python train.py --n_layer=10 --d_model=512 --n_experts=12 --experts_per_token=2 --d_expert=480 --d_shared_expert=0 --activation="gelu" --moe_layers=[0, 2, 4, 6, 8] --router_score="sigmoid" --normalize_top_k=true --routed_scale=1.5 --balance_loss=0.000279 --balance_bias=true --init_std_router=0.014 --lr_router=0.00158 --n_head=8 --n_kv_head=8 --head_dim=64 --vocab_size=8192 --norm="layernorm" --norm_place="pre" --norm_eps=1e-05 --positions="learned" --qk_norm=false --attn_scale=0.125 --tie_embeddings=true --parallel_block=false --init="normal" --init_std_qkv=0.0141 --init_std_o=0.0141 --init_std_up=0.0141 --init_std_down=0.0141 --optimizer="adam_variant" --lr=0.000563 --beta1=0.95 --beta2=0.99 --weight_decay=0.3 --lr_head=0.00795 --warmup_steps=518 --schedule="wsd" --decay_fraction=0.883 --decay_shape="cos" --final_lr_fraction=0.0 --batch_tokens=262144 --seq_len=1024 --doc_mask=true --train_tokens=1362000000 --steps=5196 --dataset="wikipedia_en"
Below are experts of layer 4 (counted from 0) of a mixture-of-experts language model. Rows are named router (the router's row for the expert), down (a neuron's output weights, with its number) and show model dimensions 384-511. Each number is 500 + 40 x the weight over its row's rms, rounded and kept within 0 to 999. Numbers have three digits each.
Before each expert's rows: a language model's description of what the expert responds to. This comes from a sample of Wikipedia text that the model never trained on.

# expert 3
Description: Commas and prepositions like in, to, from, plus year digits and month names in dates, such as April 15, 1897 and 19 September.
router:527524515480482407504493476527433495484480544486492537441488499476478451531488522497517450533543553520521456485560480543585566531523420585520505527415475491439511444536396491458500467509518490490515509544497515466438468518437510531509495497527528610557447523477442425520484546537577525434474469514479532481542470452421492472556492449505411499530443562503476483546492502464484528455446
down0:467521519495512421493510452459506519439459457521495488457548453459540565555507509463516570429528557485495522500443581484575500511432512513560498482466491531485500468491533484440545460514510456509484472486416540470536472454500493490446485508509463577480498563503535504483461452433543466561545551560557511476553536467488547557507515503501447512526491471546467552488560453559452456478551
down1:451473524457501501516486519479439515507496517533498505426482549515454472485564429517449497466480457498504569496561461543530491496526404486492537498500461515513510484465533539511502522549503490548520440542501516628432490544483521493458482528588574506493479447447515423482518534377524544468582517487572442501496502470486529453487495523527573524485517523592526457463514536505517454477511
down2:483517507578507403529476506518460504454540511558476538554453541454618505495573514450571536504466582546529474477474473474525566460509550476450439510524512494489479481526574528578540562482508528470472541523553530507405470482466501495462425456520571520519536544476478482455493464506487511490552577509515484452457539453572479473506477519453513600522549477482554457602420506487474537576519
down3:484495579520517519503496526539504425510504521497490484603517414512542455465475477527433506485443531473528534425492522482473515484438543505530508445529555482535536488509503461479486539427499500516456532445442496520519469415468498553490448449515454546490506489454563560528515473498511491489494473506506489487484571486388476504478579514494459494494539566543543457538486503510548477525502
down4:521459523486526501513523461488502528494489524503516529502443519451549524416534526498541501503480478503477515475528432530501435574445397452459496537516434474507434540559531570501562492476498448523517525545520460521455406422508478484553531531452469529527519480588511561510557507532534494511453491458551485521465476520497541516533534455528508510478458566534540534423490441488552536482519
down5:457474559461578567473470565491539510483478579565482514416564553492494542408452548568514528552460510507628509483580443555521475535477469479496488473498510479487512487514472528415456445520532399487467548555495540547501444515502521483458483438551527513573484534474522507497573445502475463514520474597519483465474479519475492509504493502442514525475434541491492492438536448528473488450575
down6:497444486566507554501481515455551541494510544511546494504470520516418497521535537537555494523522509503484507461556457524578587469528481582578501448504446409497495477523467544478443504478511473488502456454515575520464493499507447442510475494500518443499548544487463484440501533480498549518554500447530548504464541429507477448465469445478478500508525454477508565534474550443485504470495
down7:482491502476521505533553497563565469498527525454529432473520458504427464450549483487480476510538402433394484558448540483518498480555470442472492468459483541536515489428511523543512416504513514499487575467506470449466497534466556460488528579522533525511458474412535514495485558486527487449490435509573447484533524510548514503517510587440514572466459544519420535505559491435487515441578
down8:611520578511528510503421515580483511489554567499569490474609531499507433506501488512507497446450492487476487518497500444504517517480455529547453562519515542535513457483507516607437508430546455491498496542416519489588498471515427438469514528504464453488521536446495527525531423566586517463455474525522454523460506519493461568538504505445466460458554537550455568521473484535536464524449
down9:502534546509493425499540538470442559483473441476550565535473445495467522421431448457530542500416509500497509471576442530524539510453454489515530535514541483504534489540597458431510535473505526430501492480534522457521467503474535416508433441539532497560466513487488511510467436496523466534404571455474537457524539462516468484489482484525521503521545566430464523571512416495555488480497
down10:460471481499483585460487532531547480390435531519541475526520523612535584519535553458517438501533483573429490498466439434478487479481461498533469520409524459482513570472512520520434502506531457520457492560437622534426498460577553508501469476525537536521554535426559498466495531526466538492529479480470452438507557477513535527524425501542494545493482504510527464440524474511525560506551
down11:598542502552505402574474534514446536425515417539480476499446611468508466538550538486484551492529472566463503517445481546501546486538509546487547489540514526520589454476497502473542558546504536467389582482453525500531543491565554468612495477533482525396494577435460503464486428504464515529561450421477447531517551536402508544515496522499539487507544518513485481502455479438559485533488
down12:507522500488549511471538544435472489433538425527480528459538535499460463438514542537522450500548501461506499499526436537458545489494460479524555463482543476491499525471478458504470430454450526531514537449497451550558473514564431548521486496610465460551500510516447526485511442527444518545473547526494532479510514508494505493484453503448518515470518438499466460530470493540442472638513
down13:470538475475478480531393509476465532490508497460496494515604567379477518453492485473502505480462512436500563490483509535599469509458472495483504489494532513475476471498441506514507457453512414526485460487458474535454456485521490463494511501481480508536568519529509482525511552454521557514510453388515489502517443503560526474548522532478523460498486492479594479495450475535474437568544
down14:473494509574505525492462495456544425497486458487472417434449487517520490514511556524528518477468514612527533437411453519485548515501494515592506492510442507535418477470579531521573486492511464474540493521489519506550512501479390464447533460481482544453534500504465474445504534468482517589470502506462486465569525534488469483475505585541483462516463522526539493473531511512528545513500
down15:448452484498491478542408518537452532504504515489524494534510466491535481413482554485501427570535508454519454529468510518441458473593496565439547574579499529486492516559460455515490501447509495504444498514525466503525511533483512569492497574452534525529533509481506456530432502498491491554589468532477524588483525577454564471506549555439542514488486534523538495525458500467604470501467
down16:488477489450585468455489536531504481482491496498516523464465508503457529451452536564576483515498493492493558472523482462475511555464462468456479516478482501511544476593492511483516513470506498426521526433551513552479465522472551448491478435484528533584554485515615541534469526519448451502513498526486522506428544531438531445521505477484502484461476497552476499505551519415480512382567
down17:474482446514501526533574499509495565487495547471497468556484451605477433528538561587494507523431455466480402514487455453465490512557532538414462530500526548484554523513546486464470504489496528548417607479515496452490536473562501450488519496502506515481517472521441498511480494498550512410490559470534507505450503471574434513524567589434541462426479464457486453528568523545467512542495
down18:548537538461471498545519469604480464447541444460546465530545536531578526516498503525424445494544552560462533506526498543495506419473470473478503521528468488454491478485477486534448526525458474483530523515493536499499430484425528551558517510488518492473462510480440499510455516517546545489497450470505526529502445425390498492502442477501465524451500460490533542463500518526440526548544
down19:503538473529550527437513503505431525487468500497519535458515501417485513494492556501574453535442578459426571468472488540474471536480468491512531507519515499491508494526448484475468518544446505516415517430543513490488557529466447453526525451556469420568485478565522504522498350463510506457545548551522521524565493495532555505458434522553525529465533468459516499534497547483446425513493
down20:501566516471462482520543573507524559480516493560520432506410495517549543446532536497534533399535486504492514549551492463481410498484443531455493543559478534509472497478539460556528547529494588493508514444497495504442468508526584488506513503518527538458543450483443477465505540546580601441516510583541517463485461524514513460490534433479502451522492511513548596516524433500501506405513
down21:470595470451420510579533454501543458455520488526456515454422501469453468449533501514449491467467456453549519506458503421490541482561531557480504479529524543512558473429486483511426440479487463448461530514416501432600484480520498489491498498481565517471505533482506452500496519466575483503510518540544536558569495427495551523443432544462519552471490509467414456496509483438544544528480
down22:471445499497589509447557574516506524446498543456452458465476556526501441503421554442482522530498544550545523483472455538477482529539487572453473487529491509605490551568470506452572473473541406494466528525498540497502560433521495446484512491397464533525501461517552467425529489539503523436493426565469434500504502505473591492434475513518492510504530478572452426478506593565488479526533
down23:509481490536491482578518469485512509478497512495494546465536456566460520516476474496505531484476515506516539497454493575500549516499475489538537491511483503478436546582426565551511469421496483569558509417540507519539539545498466530521472493436481493548457526505502488503488542508531540517515485526573575551528461463472464443531515550539506503442435513476500493520480436591532401604485
down24:503548517461536561531479519498503563473512517485465456493452481466548499515571537528514559546458533584447504496487458445499434498404486472555450454472535481547521482510524477458479444525548465447457531521432479526524521445513437463496507500473480493543518476524555508495517455502457505511477545561483468513510546632564520546504494615452529437496481507542541506489504456479502482498497
down25:500477587522550466405534470493553500454495535434514472446492437489458475505493396538504538534456530446488428598508506544476587558535560454557533520512482524499471513561474531501532535492506453493523482493511527470555430480527492494492441476477470565536432498449460584537490533527466550531569517486481483491516518597471485517525525548477427381478507575548490490516508467509523445492551
down26:451599464413462447518563508488500504530437479481432491499536524509426548545451521485528504478531539484442486474468577557475416477403452495505535436550536603421460463515498596538443457525485594508477545586475528452482433527477440437506492516527542429506477504531469410498463505509464452542512447484530520524468474506526495532541464514537497538505503441559424557530459449413547458437476
down27:557561509500493493467507512479529548570383491508548495461518442526481529536443452528538462560532489523480525476477534535462487507485424576506456435504483517450521500484519461570503523460477538504488532495453439464540515478487573557447453457493420428422472478519506520503501512521538559556456393468552477516464471467527515427523581490564513508470518500508565552480512434364502469525565
down28:505470402448471518522464442527484497578556492571578427528456459533520432475461496503472524506464476531553407558529476561554475501534519486512509497537509498573521495479476541469506488501520414425537541542502487498563464454475492550541442549535484518418537513492593557417463501529525496495429422511549475529508511545463480558516472529551458507537506413480447452463490475493468515499608
down29:522494462518487554465587509506496477434512507458476523464447437472536466564478527515491502447467506501436507492451465498456561543523488511562506551434552540464515519485485520526495460536411570525557479442525497464485459536517448499473454521477469517501498503521588469521537432604504513499471500566482455456575463425501490547470453534470456533451478464475556492506484452489479441453504
down30:563495497461469510509543506499519490466507529446498525526484483505511486481523556402553601474447454420570517495446556534522511408440511510592511506447554561502441549558497542440456591492512500501495447509482507455570548542492474455485531538414516501498490555525539480511499509486398478554561537411439492493507506537505481415483547506555515510498466489494523551440500510508472498478465
down31:505431526519448496471470504503492568543502590497450502524527492529570456489415574443511508430466548527508497433571414455522476502463563483536528503453525508407585491607516433457517513499474506467480489528511560553488480482488513538484520498524499508551452510567537515525478466458498476505524565487470485496552487507494530484511505531458481522531508432515430440462508445478460429488503
down32:471473565462469482467483468547494509556449542566518556539472435549520490537492534427512480541473484481508477510474529470474535435515494568528499517517551504496529512548529509444524551417483550479477585532559532505486529475441480526489484544538553492497517544468539489505435493458435419467502529554425492486457468546503542504517494491526492564515469491543543478432472556529455565444536
down33:475463523522427489465480477459504423512501552532477538469488528504499473425472463453554611517413428479543523510498542500491510479538448528482503503531485517526492538541455517514496474524471513539502584510428504534551417508512425503478507428460518543556513506505515449525380429472533568571521533465486545444430434508500505504505480461500528536457512478491535518487518488374587486484446
down34:534460536551428549489459525556512443496481476492510518517470492540445450548512433523486530453428491500512521477540478459531541493553507524459554538471462506474511453489516521484586514490575511493474516466481508455491465496502487494526522522551552610452459472481504565521459570513504533517503517516524491590465515445445508399509523535561522526554571551441430560382548492552471501505544
down35:540551511456562498500466445527499517437373523473538497475517508492441438425451517529510473526508485487505484424499530432473484559468509534476516575491430527514543405370484509472474471534507508421481493515513482485543516529498509451502501496490475581490491497592528498529518583503551485494412433487398440513460519439486423528529488530540526505572498511503439518464478538472470458540450
down36:566466488537541470525556458488502477547468491540467449565542559444514515514493468512518492492443492506558514498516516571528520544480511460604487479484478485518447442479485487417543454554496564466549544474535494493523478571478454459460496539571508519494515509478458416532483432446549492505470454491495512471551533564524451452514582463527459398483540527561519434517480455591502564570494
down37:496528482473555518481472439509479501562480467483536525443512506497486505549484471478571506467471510568478525466514504548542535531590545473519606503514517519560512421532479495496476546522494587476481513505413533519459468553486383480544449512485509500536497532553534419495596557522518495517513533507478518515496489448465510392547536468523452515500516462528461470516545507539536510536411
down38:555502442493627524620482567592446469350496500498526424533480522515500524471545507489489536477442538576462451500476517494506536508472445461498480520533512485531524471488525477524450463479477505456458423488459488504454490560514554426486464507474524475519558491507552483488509503510455526524548482496535507466514592523501404482575561515475481517457497498468541458460486558501499488510518
down39:491426491519505538484552488426493496484548428500521479553456470533573569465523526514463461537498486539473477548496509476433512482499553507569474505501428475506493534528483606500519486542541504517536538505497473551513549455419462527451513540507522437491526513446561505448516557491460561560451458440545457620473507599518468534527482500546483462505526484509506488470494468531456480462559
down40:455505515557468492433575535564517545457525558511569504462468479551498561431523483473431525464497519460488516511510521488443458513503572475472477508580469520482506468526566540460472539474494535566526476493490499439548528531474426532479465538409517485525520452497489450515517428529466541507509504464513484453540479465535478489518543455449534460518506513504494461446502492526399459480494
down41:483561505512443514476458482454546547540467592448453529514494508510420416482499508514584517507386546506515530503462525413460525532506528552445511495477527485496519506517509466453525524516545495576459529486414504490550432491512535541526477493506459552464536517577431422513507538552473474465539439535470506575546498471498535520466541486503528478516507490490491499499480439547495452354525
down42:588479405551533488442517566551578451478494534469413497521548490499457516512465490505425427416489518489448517515469454532497531462517435483509501522501488566571474439502470440473497536456533578515488488535504550523530510472538537413497500492508491508527501458516498473526431543590488546443535472568510483451436499551523513480546565526552474484441510485410481469502495417425461502557484
down43:508449544495541519476548576486514507520548485452553482483463416423459427507493512498509520507585533467535511484490554482464518429505445552496500502482479425414458616457493527480479495503507489466492589445499535493449535536488499538513457503466433565478484512436488514527476436485567508560509517484510472565495537478517511471463468526430449492480456478507531462491550554462522517489514
down44:495597423558471451500491518558512544456476494472504492504428507531525493572424499499476505528556494547440533475517472449519517511513500508495487514482581510551527552473423560528402465553523553534415532466457550532525535467515419509490509497512542555453581562463522462432503482533546558460543487470535498473466465448537483451459481486474505528445517504506467514513569445452539467530502
down45:558553512429555557534480459523514481490501522488493558515447473418489394448487488503481569495486515483508450523478510504501476536479500523514513516505547489546471521518513541452513539513523445498449573522459431560553567512493488510490494508476424520575532557492523553469428561505477563537564506499525432445468443518451501444461520540480521504559497528480470532480480487511565488563463
down46:512468522450530455489531546603440573545532548499543461501603462483493441534479389537447481420488455507603475603498470511452540468491519562535538541468508514517481524456495509530515512481483483582494491518523501550514509533504516435509536570442442520533519516532536513459494486497512503486541455483416502509472530515575525578522518459447542475458452538550514495489531491471491562606510
down47:571548519495499492501494473496478425498522483448471559508509495488572551465450488530491511496489474422441496543450434552506545483494524508534538493473524478512461535506483433476563550472476492472572463450454486509453480477505505513517556491458550508501624454453521501494525523509417560526493518471526557504441536522561469480541549413477531522486459552480442516531538505515497495496546
down48:535537459499497522503489561423434478513433531488543488448430428501478554528522515502482495533509505525542498506529501503541571442425448528556495556449518399529526548502542533543494548451553538431529489562526455561507507524518504481527490475428426489540529496550527475484445533454521527481457497525516494451501449438464457476397417404448473512452446453542483496490492508544480428526468
down49:505523522500518555489500576440522491522493548583460505477510514465476483460465442500496477503514389417518484517458506424477501462481487478599552529538533502549529534463485508468526497400488434506525535467492466480431492495496511522534505388492535539523511513557597538478396501518517446505547532527501473448499504470494520502540496461516420503491548557475493499528495533497537492406498
down50:564522522473527489475496490495449529468535483469475541465564506440494501509433431528492543499474522525551490506451523480431474526401486507506484575542583489512507526433488474571565564551479542483462472533472504496521487558550491481455462488448496519580474525551444591539474479582510489496455446486538438423474467483530543518531462471463504533451483420483506516514562436508438468481424
down51:564429527523549563447456482506498448473516487529451498467483457478525412490466525498516485489516432478492483472467475453505492547432560554538563478422483506484500472480498538465472511524483499463565587563462554550521514469514479526513479484517460587485480505543500489502531416474512520552401471467447496507451535490491481495486495504489472540463513536508468514478501509593496476431476
down52:439481484491510592431547463416585502512455439493463524489430558499502479550496488504475454541509472560492526507464566539464499489583487573572492513454487518540504422520509539549530515551462448455501576478435474451488463485483527471544403448475489482517527482537534521498525551465504512468441577586442387452469490548516530557517498537527505460518500542483513539461528495563545473468492
down53:529415511518510462519471489516462470488493516475499499494506514464484495475466530538489425536459499519460490501534448553486524533474431497484500560586459426427543550451574486541495514523494517513530480480481530516487487541502410493487420535452567387485465529533493522553504490479476495468416480502444509485448499542483541494527503508511511452520536579499449537434493611494477514490517
down54:485505498535565506497554568515472573466453452546415493556522537565469506582493452458528572512529477480467589502515540611529404463541526476455493468433479483457531473422418552512497411525504439606488483480482524484520492501558446579470467453513490436500507560552510476463471460473440482498470571515493516507418509476530468525493481531509522527490505527466518533435422584539551430562456
down55:487500525585511463547573481482512516518465539422470524448489516456473571493519507527467420456573536459548463464471589532495484515458498436434481561477516550446508553423543551463504514502544523460531561437581556471457511556503549488476505470538500569476459572421525521570559548508464553488503485525444523474480556428445527539480545461535533514515508563492530501497507491484524541488604
down56:427539498456490495500535557423469442581572545535495452552520474578424490455548440461495434502501453467457500474445518427473469474487489554502510574483430482499526490477487536545554515424487479499508470532441512457515510555539487542504495518423504507510492483567464429487524512466528475494553472543470556454491488489499508512478538498534505524460494520528432509530467519514505534529455
down57:517407497476466512499485485505502502427510476488515450555531490486506429547536513460544491488493475452444364497519572514435440481459513529501513575480519507508488523472515511515460437464495519415472457516449573476483556497523470476517526527486514563585515407497489505507545552492476493477534486474438487525535513484528493524538523506509460487542517501416490444555514556514563521521455
down58:480491434431537462483536487484460533565443530485545531505583469516484480531531521496482525519459506483467543578518523525515505531515481445495516465501456542497473533531468490524537530524479464516490431520537529529478526507469480481613554507511530497516540487581555470472439467473492498475548561528573442516539555530478606499417521478481526462544473488491423544467488479488469452558431
down59:507482475542502492498501571501442512499494510517481474513550495555471512479451536455497497430531499480506509509550470501433520530507549519512509512532512474528530536506545549530455488517524508501481539487480485509498485516513528502492431540454533569463478408533559406541491520502549497506486473468493483578535490450484482527508462563526519459576516507441524523492462466472462467536459
down60:427474506479460458523545465540465494509519501510451524452470478495519483493489469558554504485549545451471545480493525473480454509441451466508467494485526534512446542465447567571490548463498484560522510485500457521481564514458441545505501527515529527447483619454545511489500540419449480539484502465521460518469489531504502471456541515489524505495427471568379476453524499468523474550552
down61:482556528456483496467475508490515512491484516515543502517541495449556522421535489534457498451510554477528452548548562469509532440462479454429524563448519561563513487464431509415463528509483517436521479485547475450483421475477526534506495525462492556553495481520517412457522419551543475555456391432515491553579540536481520497484518415498476510451492555519520469581415488473450520528518
down62:535556500546476420573547549544556563493513521527428521473579525409477514514542409513510542539492488467506473492527489484496442521495435538485497508500474459508584445552523405471502511469473493470477481490518517521462475525519502457469563495540491475477488569552518522426527503465453433595494423508488554496514514454451540536516531447445514522494524511475529514552526507520641429503534
down63:553492431471536464462477520479469527451491481498526563512541553503522506561530559527452505521495488574480494540500550520513481487496525493536592508489455497464501487513423514529546523513491511467526482458426521496501545543524529460440469491523561516548428485443532409465551475578543464481438523438480523560526522478519505494461512478498470577460514483501513482468499447512499466429440
down64:474549508455483531636496449547520515438532469602537472497463446455415558477528463503504467517496533502471557508450531479516503536436501539576506481488513517562522456463526529543521521475531520508525527512514508534426553573488482485547444500484542490472516490410490422470553389491539537456511549539451439574481521545469432424473469462485501482531439476510486478508473484536419525511583
down65:479488521549448530538485475555428508471547565592509451441472507431563546459417480502521538437446478462510476552515481531534560512489533489456496468489579506441498524508489500443431516515474486474564417491511543607560438458491479485486543496512532551478531569509505454479513509458494551539447522510459450448518555492475468541551548563429465495541516558480468477506468541436545467546542
down66:530461542472490550480500435560489451480532494465538511559495457493517525450482499457473520509472519546504529521527555464453465537496518547516572531498501462537491521482546559526534581438516451556465539521497491509462519543508408467545523561488502427516559494536472561491500505497544511494489447522466510542478502490539447473570462550486468465587493511447515511450435546479464550433495
down67:481459516409552484592514462448512491542501489444497496571541489426485521486549464522505475559496560594558497547482527568478471493550503513526562565477492543583546492531548523513561491469484498475559556424503509470444487571421552505474480528495470506513478542417501530437493613436495493495476547476485481488508512517460508457478463497529492508492427445557513448507439422522521463464558
down68:511455483443516435450429449516513462486422511537466482467495553492470508518444569539485517487520457467464576501541470536528499530487512441476500444538506529424474534502450465500464515513472478544509487494480506432491448539597466513476560454558408525478528490479501459547471418495511580463507535598523501576497575488499481459530582482517545513460495548479476462465568431573435523548467
down69:467549474510437490484506472504466439533500558501549479564486458538475466509479498524453457555451497545443500544412489538536491525584490467470523553580474511537567500498462471580537476425485454484591442533507445502526558548493421445444446463460496484480472482450465442534459532525501522457506512523510509488501441467496503455484493504486491515432500454481540461479541461452573461484451
down70:572565456526511473502500435494406464514531450539542530491514525443492500543472460486563497498480465531539489487557439427410437474529487513498502463544475470526452469499484519475493451481483493462544562593430532574518456508489550490542502556526504459543547461497468500429459465512430515514529503433554591518456556532504503537427475507449479533485550536495558487479498492475578563469480
down71:533525537475527523452503464514584465474504469430520482500498495437580463490463527500504518488464471499460487514511486516506477396611558484519510540454454545473485488491504438487516551548497530502487505491511538473454517512478498484565431451505481568525502516494516538513489511464592477455452506505514467467561462547510477422491517527539512579423462513526442451458546503511436509493469
down72:495557523475457524459516439421404438553398427491507492518467493494493522458540576501519465491493484490513527615589480481548485383528471485495560486452463484488495511526497523536486498510477469542541597529509425509503557485520523549512509485504548506501581436471543474512455524550441543465484520494543531441413471552455496450411499507520518466494557499533534434548471506467514494535471
down73:599474434530479481535513524451465569391508622544470473536522518497496521459471507488496599571516516447532481469415441501525503527489517444511527475556520435476472519533472462450497466496490562483549393459513512561507524508439452473450442491464449483529500519506441433465446512539523557453507495485475458505525521512496509496476475583485554486507486489518542498510510464516462497520447
down74:441532522528487447447506531473553521537490449499514523504512510505520421431507474548520465481534499542492417511483483473534483465474446572552546501513474499562522468562454513445497457476515575476566565429445501504486495530505507556473492499498433523501436444497462494549517462547429528425447434421482482471435502533541496470426520479436513489452511497553447535540408484513490504587516
down75:484524459497493480524590528470445524561456541476522496489485512479538513503508482484479510506546488458493485451485474494526528486486530502500432539517523435519443580466420474548531551441505517534517548494521456476491533500538542619467530577458467400456546484510574489427471491465546525444522512527502563547547465460494512471509467506426534508483557510514478470527437477572438480445460
down76:423535437448495464481475496466521532444510540533531513590490511498586540508511528442508467548489497486482510467490528499456480495484504502480538467505535469503522529529576525518458526486432475527441553488502489472526440469440537487510498502477496494489550444482579481543521563439503512533515459467508426456491441512545498569486432488505520516498511524449524578511492513490489432491476
down77:488569523484469436474502458492552503480495444481508507423455501501449517548498511505449455514454527530484543537490483537505511434450488481508492443451494467485497413476464502477473491486502497467449470460515453578422493524493522521509539433499559484521567523500561473515483525526492481457524530535538469510537497560504552464511544464530519538484448459470557397586521462511519519453464
down78:494571550468485470504526529522470498547459557493546549481488456495500543480499501498529488550526541458445575490499523449515455538461516409466549498596517465411473541506561528547475455523503463510482538469499456486429490535506572580507544462521450561520482577496477487507443508415503564529549481534592459520543561491510525459448535502466469488502515487478470487461580571431511474523557
down79:514550495548512507528471449504520539501516490487466534518466522553485450535542508508482469472410476520481481513476546510469563509493446550461519549519520592500501490515490418500474548540495505450436506548555540532599558543563527433455494468530560498446518449509531426468515479528513412429473509395508405535498487509495504549504514540445512542508475413460462492512538475451477476533491
down80:431444492538468538490436541479478551455484568522481553459501460503474463499479470491591443558531414478473516651484480486498427593532469513483510558520500465594448515472470501492502545525519423557538466549510518535560533520518518544471453501444519560442446417458499536528477512511454519428543499517446485511517519409518411479503494519474566458527539507525519456528511494442527539485496
down81:483474472567514517425584505504562529491471507466465536571526495510462525492486507494497490477488523487513458553463466527512493494565577524514493567543508475469527432451538462515468520444464408481492569492517480447469542477550529535540514568424529454499544470520487598520506571513439517404493534412482474465447564524506498415502502571478502489478514567516565542547478430495538476497519
down82:494444505527484569535559534497434553556521447458630481509459533438598511481472531480486559478466560557481484488478505463499544455556493425542504461558494529470437478443489503551441489459483445512543542409452460522535535513477493450467436465459460471508538417524474552544452491448551512458511470512508479532498522473512481468516495526451514551453602452543562472498510514491448413521503
down83:504545501551581478480525468547450506521494523420515541533454558433517518450496532472413522461425548496475524513477533486485522501515438553492487496536490534493562442415496505488534508533483549478513512510448478529501497463458479489571546504469438480489493440493486404509543544512532519499430474458515514514505625519487528515610513574453533471545496557421496506523465419433510559564510
down84:504457543500530529555426408566466497489488458520507446445467471530503559485473588509475438597533467605512489569499478520522476510507454397466426423496526577470509445463542492483510444446514465475527529493447502505543468492439460481543530492560449494458426448551478554435530461477467451556470493566471422537528483495523531512508508558511536493434508543539490476532492510436529480448523
down85:499489459500551445570508500518530529445493480476390512492456491543471531554521538553485482512517508515484501540523462544525459488523532589581518455465552586579538524496473522541522503451474428482533572514407481467521472557498445518522445431444476486567474481543495432505510475516449485447461481476496519547575487502455486556537491523565449419574508489501462441566452538546504454492527
down86:489527429524524566527511521507470547547538508411494504460485485580459510470466538525557564493535481461509551528540489507510513476548557464480486537457526526492473494503459536482565549581504515495469443454501508471472462458483581518520535583509482496534513490451411538465502487491479506437402476582463400532523407472495461495498506480460524534530541479481520524487483443520491472458510
down87:582423496435487537468505475532461578466481465467520505540535458511486540488495527474512461434502475478504561530485460507497539521541514522516483505463502516469464495504494462530423471458512495555457597463437507486522561518429468500543543520491507484497544540517414514449500528494475573422499558581486528466518492521476474470542468553475546546557528548518559550470542548504524505425496
down88:554495448464553484458481541512460465552456473481500502509480474455448431473575533431486518480495489504504529504451471431486477511492574498492503461520522532462538444532485454446447490523491542458419509501533490571515467462455556494436552517525512526559496559558501506498460525522464538493464541475529518514491478459484478519576439511488455478464480466540517572488490477532452455433448
down89:502494479501557520553473503511469467443523524512465528534538515471537536453520488439480586462416521550525517514510526478532525506461495495472535451517500544511485567444504491541513553492516514494464522523388484466479517530470524482492568574503534530552584512461535554578485560487555485511563534523487468449545490531487492533499463508481579476537460504477467517520551560490597465542567
down90:591519476449561440488546410497476499474477456490496563508588543483488484522443487512489448431480507489453486481561477475568541497441509475497473568477485452461459516475546500496481460522486469546527465465445476467552484583513505431446508497427521394535405556489517513570548500526513437505557513446528525473506498453478548507488506525455432433525467575490498453505470538472544576474551
down91:584527522433424518521479510526541486545531489456529498410480528480486474441546503486547477436523492494516480513444554445547485543486489483557456516488450514559469613451494524467460453521454526484496452482538479517510505456505419484493508548465509516509483490489511525542452461447537465559518476486455340532494467527502451486505471498525477438449494515543525536476523507466498491483548
down92:506549558509522499507517522491396484525460438458447489483518438548521494478552505447524540505567485504477507464510476419430481513481523458430547498435529504500538449552519538545482639547560511563489556540487526508480489475541481491602576436429497527468522540530407476412550472546495567556492537486491449485513505496502472455588487466515495483470425535488507445466455550514554505464521
down93:478501464517584502605410526569527402455497492552460513490511484457569553487519542453471501533522498529489532500450536486499472573481505500523502438475476512451499471470442495558398483503525488497523475456507549476452473519518422557451540507518509454546501546545506464476483438487551511578457497521549447456493567514520509452597524521470476544474507546524450555494470482520478464519467
down94:466391587472475528468498488482504510513412491497442517474472485447499519507477515516517486520478542475559569445541518539476506502388513455583465489530476474479501528500482433503457493439542474499525530598526482526466527478499442508486497448496580558518490466480555427473506507580490473485489507531521550567497499450482426491547482440475499528517507584436469517486432449476497450513461
down95:463518499510540488565592517528513502513397492574528573530519479517480498443433522499488516472511571522534507478467487504533512544489489520436450433447567486517547482518510456553470518519491523475609462476471522475583474462514476502493519522519476466492470483414484442566481455489491541509521463415510475459468476482464461472522433486494553509452501485502517484536413527565423557517538
down96:529396494480474499527394515388438436425496526510490491461498548542468609517474505540524500533492401483494439487476547485526595488421539483493515483555658499504456538555496471467558572504543548487493580537426510528535484489467491494439482514513544462520532453516512547550546499495447538454422515486559548561456533531537452495555468463447528530536521494437451436502554544510538552527479
down97:448511476552539503510523575543545555490571481522501486483504536451526504536474525474465520447514554499494470511463424472550495456560439500564491496512458515526492435503541516431558486478488457536477551475519491509505524479537505473455497431409559535526515528507518539512527536561498563472558491428397491536506525527440555434483538483511395509514534497484488494531516471470517482484501
down98:476482531476483545509493536436487436522544474525445495547519475503469469487498548436481411465552428477450567498486501448525547532560508497559598570485553534527460543596532467468554546513487464472568459501441460466537551473462483525465503486512562523538447523481604460453512531524457520534461538503594568555509547514472453436542481494599475540499546529542369502506516535459556556510436
down99:508475511458468500549534507422514520474523523496521503504535557493521526529561490561479517502509571495508506481499461482493451511544445538451499530456499513432433493524529480594530461468530498528527511430512502506439548521500540530479483529498553529505514455530488415468478485526483486474551537537472482519513536546470471536543613548471538502516429591435576481553520478510526516547569
down100:580499581539564477522526489512541511467452490378551605446498488524506495461480568544537433515549569520428497438469490471511465450436479500514532425503497484436407480485567494560481483499477547492452495483518527484497494506565546441460537554501468512483495490567507496509566449503474553495416512566496467487481558511480511548559506498586467475591538595506489571566451465429529436456521
down101:549543572494422600500485449543374507495524474531493524460552519410482523481534583498531498502463502493441464491566478492466596432530465476562549548541540475493426450529504551590493491593503538535528455478485446497503480493478561568483504471508504494478504544478548492447480461501526445540517442475503462481537528491499467482609448486538477526515578478496567472478464563543547536441505
down102:463457538477487493469491522465497579474490504438471482532523563466496548460550515556503567468484530506476480456484476518555531529468568493451528430550509492507447522514555444475511490463498477491514495474501493457441519482515471492507382529466477461526512478470501494574511488537547479467481339552507558457494516432477474524640501504514495497424519508468523514498444440580448576502485
down103:413562468507569432535517455500400482478520464493448543545499484524541481518512482519473515488522518529489481462460455485535484417509526500497584527531458482516524429532495503548530516501464497450502476521515572518504444464495579548511529440518510473518575522491499470474505423545437501477466507499510509491493460549481500503498550502563490485491537507530550461516459558488496516444525
down104:531449556514554560504498465508449475527431552582574472560503488466553518486521476480533470488487583552475507585436488523527545528506527535552495458513503479552549502458525489550480507422527440407501524501577494475545419523432501507492477450498487571475542496492470519499539538505464498501551484538535484469530500473527472536454377415494543488513482537515484519493470464444476431461456